python train.py --n_layer=12 --d_shared_expert=64 --activation="swiglu" --routed_scale=2.83 --balance_bias=true --head_dim=32 --tie_embeddings=false --init_std_up=0.0391 --optimizer="muon_variant" --batch_tokens=131072 --doc_mask=true --steps=6101
Below are experts of layer 8 (counted from 0) of a mixture-of-experts language model. Rows are named router (the router's row for the expert), gate (a neuron's input weights, with its number), up (a neuron's input weights, with its number), down (a neuron's output weights, with its number) and show model dimensions 0-255. Each number is 128 + 24 x the weight over its row's rms, rounded and kept within 0 to 255. Numbers have three digits each.
Before each expert's rows: a language model's description of what the expert responds to; "comes after" lists some tokens at least twice as common just before its tokens as in all text. This comes from a sample of Wikipedia text that the model never trained on. Tokens count by the router's weight.

# expert 16
Infobox field labels. Field names at the start of infobox or taxonomy list lines before a colon, such as Class, Genus, Born, Coordinates.
comes after: "- ", "• ", "°", "201", "″", ": "
router:092137141088149103102155122126154098146147152168101144131153124114129152125098150171141079117112117099145147161090098153129114155158124117131118123134112128155137086120109119142164102117135124155133162110133180185152114080135139124142120113117073141151117135108141097106102159072159179159127141157127121104156157113155174138086116131113135096100139129109153118131112133145157144173161109116139099119123114144138087148099128111137108128154113133120167185134140115093082139095151117082116145067104113143144134116081085104133136107158155164144168110140141149121150132117116127142149147147108190133087104134122134150104121141124129117158149127167163092144160153089119154110169144124140141078140142128096134137114078151104159146129123104140104147132123135113122120087120139
gate0:150120102083143159103149121114177118125126113140144117140089150148129127141096099132132144086111112129133143126149147125110114123113127119150141108113160079111120096112130125153109108195126154116101174105109190182122127127158086101215135161122096133144136103163092114112121113131116147124121148132162155174120143081122131092181109149152097139116111144091150099121126089108119088152135121130143112135144117097102112103113123113136119118121142138078119109176175081149096147127144168110122162108094134136129125129104103162183102080106150134091129111133116152082104121149137129134133159112176134135139128144137126141174152148111148090170145155147119130116152123179160125126122121122144114126110185130121119106094159155098112108133136139098116128144120141128098100129156124
up0:167100106127124140141068121142157147127132119148123126102116153112146149143108103182116125125108112069115164122121128131119115115125086136153153149104162188147137160144141139135119096115129108092112122104142108160167137155105106160118159147091145122123095124173113111129121140152122140116148158098133100147100145121183136111156140146124111133144164116159189152075150103139101149133120122135104135107078097108131130092119123098164184139079106104147133156128124159097131161136147168130139082151136177123126133124095155125120107137086145147140154146129113134182137160117150101108118136150121134119113171121150126148149147111090141145138147120118126125119104074121120145137131116122129081103085125160127154137088143125161078121171131191125102117171098169134092140144127151
down0:108142172129117105089172135115098142122170120136122072113161124133104137153169119131141114148126145070160165157111131123162096163116113090102151118156081125126139138104163128126127145154167147125147161168064144122109067125163135145158140106141110134125081145127108121128101126137159139085159125145114133127106160097130125076177077107140116130136086125085127160116135137136129124076139109139119144149106148131104132125143110102127157131119119132157096128118139160129086126147165111156102121146095117154132137179100111145117135160130112140126118110137145120142117143154119102145140132099132210093132145105139173109113141127129122108130088066108116115146141145125130133133141113094118110076128150165151116112123067168093169127112096093112137114148106154111139138114134119
gate1:139120081110146147104161121129129112074134140172098133162121115127154127128183155142158133131117111146129144117124092125113140136111141110100123097139149141109113143138141131135159127085143087102141171100125165161152151050112140141099121152132081133136118113141124151094113163102117170141145091169103153162112136154139127115131145131150129098123138156166158102169142129112148096122119112077150122100103156136138125117120082120086159142113122101138101122099123129113155064174168116100134117146138127138122176136106124134095135152139114141144107139096154188166144114116110115121155137141099197144135116152139095106138097149120151129162180097074120123119127111146134128170158117112100111079115133172175126159141154098154127127133151101137123152113089121118126109143112116
up1:146108079139127128113117146097118156099119161129142125117104102151134156194134101096125133108123075111162135110091121122123156112147124134134104126159133175141129161086133096160112107111131104166182156152114145140163106135137112134108152123136127129107109152132078117097081129168123119126132093162109113165104160155128133121144135123129139120165143130110180130145118094125124133138104119135089125110121117107125156098125153136124136123096120105183106158121075194145158155119041116130155090162109128146119109089101138110146109128148174155128144154116153154112115123122154152120094145145176186115152149136080137154111165142120118103119140166086159142111134105163128130110151120091138140156129157125109140106127093098111121132114128137117087122120140112166116153159105167
down1:089150157156099109113092159142119159128150133130106137125156109138143130095139104141113103158157115153070110120126118148134120136133098143139085165159097137169093152152150111141108147075176117132092121118096125132079135116128071109152112158124119106088147163122125100163152110169151146153115105099114157097110103123113129140112146092101096107135121136149100149130149142141109110139087116156138092144154139133103173066103112106102127117084080128099151113105148150143141144127091141162120139120147145131144143130147103156120070117116167110113163119149136149127136115134127157157107103154164116163106128108084116153142126167098156147107118148126119105082114134094144121119140081130124082147159157171143119158099133130175105139134157122103115132096070127128130163143127159

# expert 43
Infobox list dashes. Line-initial dashes opening infobox fields about rivers, places and films, such as Mouth:, Starring:, Time zone:, plus measurement numbers.
comes after: "\n", "′", "is ", ".", "=", "\n\n"
router:149127122169095121143102152166120113149107174156151154129187176133111107135077082148091096119128094102189119127098166089128127146122161121084091129141125119096127161163083163148107179145148106137115135131114143157096140149133109142138150131113111093078162150137144130121097154107144155175127115141113117150129161109117118111141126146105153141175148164168107134124126132128159100141123162118134160138145193111113166129137121133138126132160136145103098099155157147122120118114170131150148137108143133152100148149132122122144140131146145087150111164107096104109120148148118162105128110149118141096128132101107169161140116089103124097142125110146137083172145087137134098107116156186139167146107121140133148188138174091119134136147151150103109106133132112129116142139136148
gate1:111113117119094110129129069121093108170153096112113121099106122108146128094119104153103139165164167103119111143138126144102133133131151148150122157111117129160136142109099123126106133135187131140094129102153123163105163200159119164136155125103111130108123144136125154095122151132141128113168066143117116131129168151131129146116073110090160135126140149124133183143162154163113105119112133172099139155082073144138166130124121120099142156114152145127121140134153176099106130136160136074122103125122074145111151144137129111086158183127130135134148130086100135128104157174134085132101127157165139168139136179121121141086168131108108105099088162135140130140126115109164117101137151114106142095125131114164133136180131124127146146140137108115161106150142151153142106110154147
up1:141094149144115165050109144134162141100116090145112116134122157177088155109138078084114137112133121131133139109146158140122163130138155093135146093101117147096132112130165128075127113144099108167077090155102139137133079077138092141061130150129177118165165117150132131161121144120125096129077143066115122101151127096135146132136136135124127114139099106126126128131093162129149131124127130142155142116114133122089132154153123143150118109164138102138117143118130121130179141143136101119156132145136126076110116137115136129128092133136102097113150122132183149148144101090139153130111170105083121093098132081112130127168122151143078132124158106141144115080123111147146104132121156120157149136125132157136142128059099106141153076128134095145127113139128120144093132143129095
down1:115144122157158099139146145135104139131134110146119138145109134192084161135131132114149166118149084095167117128123119161133105081080109151129134123138098082103107141093098124122155075158156131140104136167108116105107133123129164099121139127156156169134106141153122106141158128139151127147094091128143125094148144156109135150118137107136115112134139118118113100139138130112127128133123066184102095138141143148112129099128119103117139152120119149083127104127133126153148104161125113157138166117120108114112086136183100137186155132170140115110107148146149124133140150122084089125125101142141141131167118179163107130108119096124142099145135130137143121069139162134106144136136124147147098125134124133031111126154160112106147175139126214075143130149129123102154131107133132
gate2:095100110140113166101098094138105112122117123105117132090131128130131128102093111125147138115152125161138160100133093158122144186091134100093155131139139142168103143135052132113163135138159110120151147136132119168143181149133081148147145121154141133118142113153117120095124121132095114112137171097146140112119150122167131145133110100125162156157115128166134124149140141142148104147176106199150154117122093173163135150116127097090128112100125131131112123138124132140118119151115159124146116163124110114127121187107134147154154158151141171114124142144106107101174113122094093120114130161150108114105138115101105149148118123141156120129119135118108132129077132137081087200125128137091140177150094095116155126123165162112132110167138112140140129126123138127043111094160105
up2:093093186110113189085099140127132107124154140152114142124127113132134152117126115132149160080104075135110136123161125147145131106166076122136106102119118136127125105152151125083131099126119104151111106147146126119171117164134117120112138130128146128144149127127119071070117084106113142086142112113133082125144130171161158139102121118136170143115179149131119150151139129098171112117116110141134145125110087112123129101151134119143144128148123138126154144107099107146116142133127179076120148141110124106174178163094125141125100175097191156155124147116104109108147135157129083117136136161091116139113105104109141131136121140151152127150137128089112077100073110170118076166152132146149159126139133092120169139098120104162123109161110166152149125126105130079133136144130134
down2:102115115098156155134100115133124172172141108157123186159142146143121171145111132142100135137127121140086135173169124071160128133143108126183123130086102115119091125145143169106139140154117135113112103157119093124105153107122139105149162166145140099097141165138107122098100122147155152157105135119090087156118143118140148141163149147135145148156103132091102152188142116119114133105143093129166126125151112152129101133128161139132141114089138104136134128107103123121107102094144149109149134130128111134124134161093110161145087122144185112160101114125142123155147122145129142142117153161098102126135154165111160118126161116125084120095106155119111140143140170133157123194156108126144155122171121106162138137159156132163111107183128144152114129204123092141126113169137081

# expert 26
Infobox and list headings. Line-start field labels and heading words in infoboxes, succession boxes and lists: List of, Coordinates, Species, House of Representatives.
comes after: "- ", "\n\n", "United ", ")", ": ", "=="
router:105111147150174148116146145121134115138140125175092131094184133107060122126156113142102062124105130086157119115103152154177118161133139098123091153168078158133158114106133092177125081096130151081135161140121109124167129108130143118163138127085128130118118162122096142131135117099186167154126159120093116090151126132113108133074088135155149108151172115118107096128148141137167136171144169136137157127084136129143135125134130136112128134167136138112124163120134128116127146124128105137118125070160142136148120115130085112128161105136125105103131149114160114120120141107116120102154096125130106156135096114128135130105131126162136170143155117128159101143142141107115128102137111104104145137167140140151153155083154100120116111164088110156164127130151133078101180152113102
gate1:120120116132123203159111104122121082144124096157112146124161062121137102122133131116106114118125125129091116111101126137140117149121137103176159127111127119103165078116080113074119088101120131100119112139137135173121092110202112118097093103116163131120082116147161160102151161082131141129112153113129141124101125148172133134116109148092085106153113124119122142104103155111156080140130123132165150114150165117116175114129147118125135125130139141160126132129161141103110139117120061128112128132127169107077151116141151138143162151114142114134112128112145116125148155138126064092130122133132097164157170154154152170121094148134120162112105141088119134080129138109157168140173133131133122146128125123149101088141105148156110163129129095148116066128113114119125107131152142
up1:136162123107139087132126140134135153143122159202146107155135120128120152137133184162178152106141156122084156166108160132126132108109112138075140097128105113158108154140100148120156136131157143138130104067121126124126136133137091115131140115126092108114144125142141154150140111127146108152136101153144122143145163106103101165147141118166135121090099104162123108145142141115105087161114161104188064148142077150134144165120128102103107122149118114152127133100153142104124091161129176187138145125158129088148143143155107171153106124148172144119075074121123130135138143117131136118145125116138144110161125133121123152096163132137133140146131128155136126147144130126122141108128104156143132119092095159100179160181139136137157090129096146113134144176155153143137117164069111
down1:124099132087116127118147114136150139104118110150140099144132175145158144119154119128144154109116118138123145111169180161148117131116092115119139079100152148094126142190109112112134155137091155093129126150142170100144139150135109057123153163169136154135135198135094127147093108141124124123164099157165133153142091138134157140130101108153078129139132124140120117123133145129120180117145134162135107132161079128131117127134093129140121147077123096135103124110139142158177136149113122131139131131108145155130120114131150141128112119106100150126104091104126119125103141132152105158132078121108089125165106142131110137140109112106147148138099161103161125141125141137108082161116140052129128178103151139125112139117160117137133131176144074108147153198136145166080122113090099
gate2:094111171144137172108163128110137107121135136119151143153136120168138079099115096113119106138137123150146126108146116123139096109162117100100119142154137087160127106129181167131121092094103155097170132127128175139115116117114191123124121131135171114159133151146139127138116101113123162150141150180072161101153154103110113149134126156142121133139129128144095160148117125128164108174119112142135119104102132158109147118147113147138187090093111130172111120150197105150150114133163177129103099140139079118115100088171085143129161142107158107100155119117096133144152103158142126126157148150118148118121158136087147187143118117116146128169140105102153167156143111068081143142124118139121119142148165130140147149112121139161107116132126107089133130136158112153145122100147119
up2:099112180128143131147161127110164118086113121148161113172153063141149122121128117138148084115135090141170133152125109143143088147112101104110095146188114107114187096113171147144159122101110126055148124147140164143114156112115196140160130121147135106155144132129123150109122122115147170147140109172100149086110108137117138111113161114155096166097153125135087157154149150142111103169152078152160094125082111110120141141127101123140162079125146112164111117161142125092141142159160120148105109127166122115149121118138121133118117144130134107114169117143130127161125108127112081118104148147117125162121133110105102136184136118097168172145135124129102122117147127145102150140120130132133135134153098106136148169109100143160102087116097131095126136145130118106122083109144115
down2:112132110160123134147150154146100146083119112139139117113091095162161093122102107118096112134134122107114135145134126134097165154130167159138141126106101088121138208122148121133134192134152155117150103130175110120102104140150112135120082128146102164123101119155117141146135087137125130107151140110195137105089123078139090111173145112126185101115104121108126141123140139154122143115112103121117110087150118131118162122121141185136130132129115112116162126069175125146131145157147118106124112097137120130154125142130130122186119122114163210128118117129119101113199120109122127133129133128151128127124118144108078168117153121143102108120108143130112118130104122101170139130115108151185151146074087169105130105147165117142131132104153136098137119081121152092106134120130110